config.toml
normalize_top_k = false
groups_per_token = 1
vocab_size = 8192
norm = "rmsnorm"
optimizer = "adamw"
learning_rate = 0.00149
max_seq_len = 1024
max_steps = 7752
Below are experts of layer 4 (counted from 0) of a mixture-of-experts language model. Rows are named router (the router's row for the expert), up (a neuron's input weights, with its number) and show model dimensions 192-255. Each number is 128 + 32 x the weight over its row's rms, rounded and kept within 0 to 255.
After each expert's rows: a language model's description of what the expert responds to. This comes from a sample of Wikipedia text that the model never trained on.

# expert 25
router [150 143 131 117 185 104  90 160  79 184  99 197 143  75 131 178 127 177 129  78 180 148 120  71 115 133 169 150 129 111 110 141 109  96  81 151 157 116 105 132  64 150  75 158 127 193 133 113 137 139  99 160 115 157 139 128 112 104 118 103 118  99 101 112]
up0 [165 129 152 149 171 192 129  46 177 159  66 117 111 158 127 124 129 134 124 175 133 118  99 142 108 155  98 144 119 134  80 133 156 109 116 116 173 115 178 123 120 124 121 188  47 131 134 202 178 125 180 113 133 124 115 114 134 113 144 145  98  78  34 212]
up1 [116  83 162 138 150 181 132 132 137 161  99 142 129 153 166 147  75 119  98 164 118 171 110 151 109 135 102 118 190 115 153 118 139 174 146 147  85 185 181 142 115  63 145 187  99 154  49 175 137 101 194 113 157  88 110 156 130  98 169  75 108 100  48 173]
up2 [122 124  64 107 120 165 131 139 105 152  95  98 115 120  58 125 105 126  58 175 160 112  93 147 127 105 105  99 134  97 164 143 104 109 140 120 204 134  95 148 121 164 104 129 155 171  99 191 186 153 131 120 119 113 178  56 102 119  94 146  72  26  99 182]
up3 [108 139  71 139 112 110  98 165 196 136 114 181 138 137 121 157  83 123 123 142 144  86 140 111 108 131 149  99 117 158 174 132  42 112 118 142 125  86  77 136 162 118 191  85 124 128 202  62 131 110  83 139 127 148 119 139 128 133 132 105 140 131 162 113]
up4 [132 114 139 135  68  98 188 194 105 173 165  85 161 114 132 116 105 145 122  88 154 178  95 140 153  71 133 106 117 167  98 135  84  74  90 113 118 145 149 163 106 162 158 152 219 169  82 149 119  88 105 129 160 123 143  87  99 155  79 101 206 143 111 163]
up5 [181  70 140 119 145 198 155 120  87  88 168 163 133 157 108 171 178  85  93 103 127 197 143 166 156 113 174 169 102 149 177  61 105 135 125 128 126 137 193 106 161 177  86  98 109 136 115 124 156 147  99 123 189 158 166 142 137 100 146 106 134  83 136 118]
up6 [200 112 206 121 146 155 128  26 157 121 133  99 126 142 168 157  95 125 151 142  79 199 127 126 185 114  81 115 131 114 105  42  82 175 166 164 132  96 194 191 115 164 115 144  82 148  94 165 143 165 121 185 140 144  83 108 147 122 128 130  97 112  36 163]
What it handles: Commas and opening brackets

# expert 35
router [ 62 114 101 140 137  54 130 100 137 174 108 184 137 154 175  92 135 133 183  77 116 157 160 114 112 120 135 153 134 101 102 169 140 148 123 132  96 138 130  91 106 125 157 130  82 167 137 161 134 130 160 151 150 110  88 167 123 157 148 116 129  83 104 121]
up0 [133 143 116 169 168 147 117  95 177 132  51  99  98 109 140 198 110 108 140 105 120 117 141  67 109 117 146 160 129 161 134 115 128  95 137 128  81 139 144 113 183 118 147 136 116 125 115 129  73 133 127 163 177 105  74 114  68 107 164 189 146 159 151 153]
up1 [103 182 128 185 167 108 111 156 115 124 106 145  82 126 158  91 194 165 135 129 122 122 104 185 184 120 114 107 155 164 156 111  85 106  78 173 193 114 114 140 131 143  78 136  95 198  58  40 121 200 141 154  95 113 119 107 173 101  67 160 155 104 154 156]
up2 [164 115 115  74 130 170 148 146 126 130  94  83 145 192 184  71 128 114 101 164 153 106 167  92 140 122 134 151 163 144  89 106 104 142 146 116  90 120 201  95 177 149 160 131 110  97 180  63 171 153 155 107 120 177 125 117 160 142 160  87 123 110 128  78]
up3 [126 134 133  88 113 207 100 128 163 163  98  81 147 118 136  61 151  95 100 137  98 114 117 164 177 158 121  79 106 126 129 146 122 150  92 149 140 118 129 144 118 214 179 116 129 104 122 146 117 111  91 120 105 110 117 131 123 176 142 183 114 102 146 136]
up4 [ 78  85 155 176 182 168 123 126 139 128 113 136  90 152 131 128 130 184 139 104  79  80 120 152  98 163 141  59 175 131 194 135 118 155  94 153 111 143 162 135 146 164 132 108 129  90 127 161  93  61 178 122 133 156 129  64 156 103 205 108  83 129 164 136]
up5 [ 96 121  74 100 146 175 111 129 154  79 141  88 126  91 141 122  97 156 119 137 122 146  66 116 124 166  86 216 107 137 125  90  97  80 122 146 115 148  95  67 126  47 167 122 122  68 123  79 199 151  86 118 151 130 161 154 127  50 142 125 119 138 124 116]
up6 [ 87 178 109  94  97 133 179 120 164 129 115 124  89 164 112 143 148 168 133 178  97 160 159 114 134  87 123 123 143 176  84 141  94 104 122 111 126  88  92 164 106 112 169 191 112 117 115  73  95  83 131 171 149 153  80 178 147 129 215 155 144 126 154 115]
What it handles: Pronouns and table digits

# expert 26
router [104 136  77  73 115 143 108 190 145 153 119 161 165 123 105  92 165 136  87 100  68 142 176 128 119 153 116 118  88  81  93 122 105 153  83 104 183 127 107 100 147  99 137 131 127 158 166 151 103 158 130 151 121 124 100 132  85 172 152 159 112 162 148 124]
up0 [131 145  94 123 118 137 132 170 143 106 119 118 169 104 109  87 114 127  97 120 158 120 119  92 128 158 160  98 126 104 188 148  57  67 110 152 126 201 132  96 156 128 107 134 138  74 101 142 186 101 138 130 121 107 122 134 131  70 120 176  95 129  93 141]
up1 [156 163 117 104  99 150 104 180 141 149 124  94 115  82  77 108 129 111 119 147 160 100 115  82 125 151 169 144 116 121 106 161  81 126 120 121 138 161 227  99 105  79 125 168 164 130 108 159 122 165 109 116 138 108 128 128 112 102 139 145  61 135 189  85]
up2 [147 192 147 144 108  85 207 183 119  77 117 128  65  70 122 121 108  94 132 128 153 168 105  64  72 124 123 188 124 176 141 167 151 116 129 105 106  82 177 157 173 114 166 113 153 175 120 136  64  59 131  92 107 153 145 131 131 158 136 115 112 171 152 140]
up3 [144 158 176 152 158 111 202 166 142 137  91 175 123 118 120 137 140 129 101  97  75 132 121 108  86 109  98 119 103 171  92 168 111 109 115 193  59 147  93 149 138 217 171 128 121 152 188 164  78 166  86 103 182 163 147 102 156 127 147 164 165 169 231  97]
up4 [111 118  88 104 138  80 106 133 129 141 125 103 144 142 166  99 143  97 164 158  95 146  58 162 150  85  95 128 129 114 160 133  89 186 128 149 144 119 153 165 112 115 156 123  91 150 181 123 184 150 166 102 196 140 120 107 149  90 156 104 160 116 158 176]
up5 [116 140 188  75 125 136 108 123 124 121  70 158 134 167 122 115 103 167 102  99  84  55  52 180 134 136 185 147 119 154  74  94  86 136 123 121 114 165 214 181 131 177 172 111 170 170 153 115 110 131 100 134  92 179  76 127 121  89 139 167 131 149 196 110]
up6 [ 64  95 110 179 141  98 137 177  68  80 123 101 108 192 117 130 143  94 102 143 121 178 156 135 112 139  81 144 156 110  96 144  97 133 143 133 152  68  97 155 184 162 163 133 128 121 143 118 152 141 114 155 156 111 142 144 106 193 122 138 110 137 116 176]
What it handles: Pronouns and em dashes

# expert 52
router [ 90 145 112 141  77 150 139 153  81 158 153  98 158 118 125 135  75 145 101 159  91 142 123 173 103 188  79  91 134  98 119 129 128 142 136  73 157  95  98  84  98  90  91 137 140 143 147 122 109 132 174 105 136 167 165 117 185 167 135 172  84 156  96 135]
up0 [140 124 155 109 167 139 127 165 158 132  64 101 127  90 154 140 150 109 135  33 119 127 174 103 228 116 110 156  90 131 118 133 152 144 125 111 119 159 106 123 137 171 159 126 117  79 121 169  93 171 148 121  97  96 128 199 103 160 105 133  86 127 122 137]
up1 [114 146 106 122 103 142 146 149 160  93 138 108 170 103 159  94 118 118 129 162 121 131 124 100 121 175 124 178 217 165  96 154 143 196 143 108 155 146 103 150 104 180 122 139 187 132 109 131  89  67 115 137 168 118 120 113 102  85 148 117 165  62 148 154]
up2 [152 131 164 117 151 109 134  60  94 151 124 143 121 170 136  85 113 103  63 153 161 103 143 150 171 171 149  95 123 146 160 169 131 135 140 100  97  95 152 109 151 159 101  92 105 140 104  84  97 165 154 106 159 144 126 126 149  89 106 158 150 181 153 105]
up3 [115 116 182 127  29 102  96 170 132 154 180 133 104  83  94 141 122 121 107  69 114 101 131 162  88 150 130 189 166 130 117 107 100 184 102 117 158  97 111  91  86  86 156  89 141 151  60 152 160 189  89 137 130  89 123 154 169 116 134 118 179  65 122 144]
up4 [134 131 136 114 112  99 138 164 196 146  79 112  90 157 175 147 142  44 123 101 116  80 130  78 192 113 126 165 138 123 151  49 161  81 122 130 156 135 119  88 168 151 136  91 101 143 107 141 167 138 128 108 130 110  76 143 108 144 136 124  85 112 106 123]
up5 [103  83  88 179 174 115  93 135 160  53 137 156 128 110 152 146 161 135 141 106  69  92 188 169 114 140 241 117  53 141  91 115 137 150 133 138 126  54 157  85 165 103 143  41 129 119 132 133 127 119 117 115 147 123 135 165  89 129 185 103 150 121 116 121]
up6 [184 124 134 140 130  47 171 154 142 120 112 132  92 151 141  96 115 154  93 140 112  82 136 115 181 112 105 188  66 141 133 115 122 132 133 168 116 116 112 107 139 141  72 137  81 133  69  93 150 178 117 159 121 135 131 163 162 122 175 126  97  89 134 155]
What it handles: Articles, copulas, Arabic names

# expert 10
router [ 64 184 100 118 128  99  97 170 171 175  91 182  76 185 126 165 103 104 113 131 145 103 123  85 105 186 102 140 117 143 135 103  80 124  95 101  97 133 122 116 155  93 185 132 139 122  78 162 155 111 111 155 151 137 180 189  93 161 104  88  78 135 121 122]
up0 [100 132 108 122 143 119 160 125 151 150 169 157 141 146  61 176 119  97  83 160 134 112 153 142 142  78 148 110 170 128 111 138 121 134 142  79 124 128 132 143 146 118 174 117  66  66 195 151  95 124  94 172 128 115 134 128 142 119 126 164 124  34 149  63]
up1 [118 156 115 162  46  92 132 159 154 124 146  69 163 144 156  82 146 117 106  81 175 121 153  78 110 124  90 162 104 155 132 160 113 159  86 159 170 148 215 143 141 140 167 100 189 169 148  51  95 157 106 133 136 123  93 144 131 121 124 126 133 113 165 131]
up2 [102 172 144 134  70 108 134  86 162 100 123  89 173 162 151 138 112  88 186 142  65 101 119 134 116 117  70 150 122 146 140 163  84 128 145  91 120 131 141 161 115  96 223  90  95 139 168 134 136  89 124 186  72  92  92 200 143 136 115 192  73 151 210  97]
up3 [131 114 128 160 171 127 101 161 192 144  88 125  79  76  85 176 146 140 180 175  75 150 114 120 115 194  96 147  90 100 160 134 164 147  74 171  71 152  89 139 155 127  96 129 140 107  98 157 123  66 143 116 141 100  98 117  80 103 106 109 110 147 139 149]
up4 [140 141 155 153 189 105 148  79 141 131  96 127 116 132  64 139 114  65 164 145 153 152 125 155 126 125  71 148 201 138 148 147 156 169 123 136 135 227 127 160 181  85 153 146 109  70 152 130 168 111 110 110 164 178  95 183  67 117 147  82 163 201 157 135]
up5 [ 90 143 137 125 148 141 134  75 152 107  89 146 163 167 165 183  91 133 174 120 115 107 103 173 129 147  84 168  68 102  69 136  88 102 112 129 167 144 123 115 156 149 153 175 165 148 132 164 134 138  88 138 181 155  90 107 181 133  83 132 122 177 177 173]
up6 [ 91  71 190 153 169 126 188 104 104 143 105 161 152 174 127 122  96  66 156 120 158 156 118 147 152  94 146 147 142 110 103 102  81 171 115 194 113 151 132 137 120 107 170 103 104  73 118  98 130 116  96  98 133 103 133 127 134 157 173 138 143 143 150 165]
What it handles: Measurement and number punctuation

# expert 23
router [153 175 116  90 130 127 142  99  81 133 104 124 113  92 156 133 121  84 155  56 130 158  81 178 158 129 145 152 171  95 143 115 159 161 120 171  87 153 144 145  82 114 171 130 138  64 108 111 182  94 128 106  64 152 201 172 168  83 104 146 124 168  63 126]
up0 [145 130 174  76 162 153 157 114 102  92 175  96 116 123  94 155 128 171 157  70  69 122  92 155 128  96 116 157 150 118 175  98 138 166 113 126 169 171 100 181  62 136 117 115  33 140  99 146 179 123 172 102 113 114 153 203  70 108 156 146 146 146 113 162]
up1 [134  89 119 126 110 100 157 165 188 195 127 203  93 143  74  77 110 181  97 124 139  34  88 185 151 125 166 112 149 179 146 158  92 157 165 176  62 167 168  94  90 128 159 204 112 135 152 136 124  90  90 136 128 130 114 148 163  52 102 119 157 126  90 140]
up2 [142 137 123 136 128  97 149 151 109 154 116  40 127 109 169 112 134 139 137  90  95 104 126 127 154 118 136 150  68 169 124 126 114 108 140 117 173 117 121 130 128 140 120 132  66 112 124  92 161 152 158 101 111  74 155 167 129  76 112 154  73 112 150  81]
up3 [133  55 165 125 150  95 109 128 162  78 130 161 121 170 168 134 172 208 178 145  55 143 222 121 103 107 119  73  71 103 181 128 180 106 152 114 175 148  93 176 179 112 126  83 183 139 126 158 155 111  91 196 182 117 160 130 151 108  92 138  71  93 151 135]
up4 [160  95 100 136  82 114 138 130 108 108 202 128 179 121 123 187 135 173  36  97 157  76  99  50 110  47  77 130 118 109 189 114  84 109 104 106 133 132 125 141 154 137  94 164 115 221  91  85 132 101 159 124  98  80 141 126 138 121 142 105 110 115 112 145]
up5 [ 77 104  56 124 105 141 112 101 146  90 112 129 112 146 167 182 164 145 109 157 154 143 106 131  70 175 174  81 135 125 139 104  96 167 120 194 156 131 108 119  93 150 213 146  88 131 150  66 120 115 116 146 128 137 164 137 103 148 135 130 142 147 177 175]
up6 [163  97 132 135 156 168  86  93  97  21 150  68  58 147 138 159 139 193 160 139 110  98 113 138 124 112 122 184  80 114  99  17 100 132  88 127 134 133 127 141  52 145 146 125 109 154 121 163 181 126 181  98 126 131 132 109  80  88 170 167 144 135 146 141]
What it handles: Compound suffix words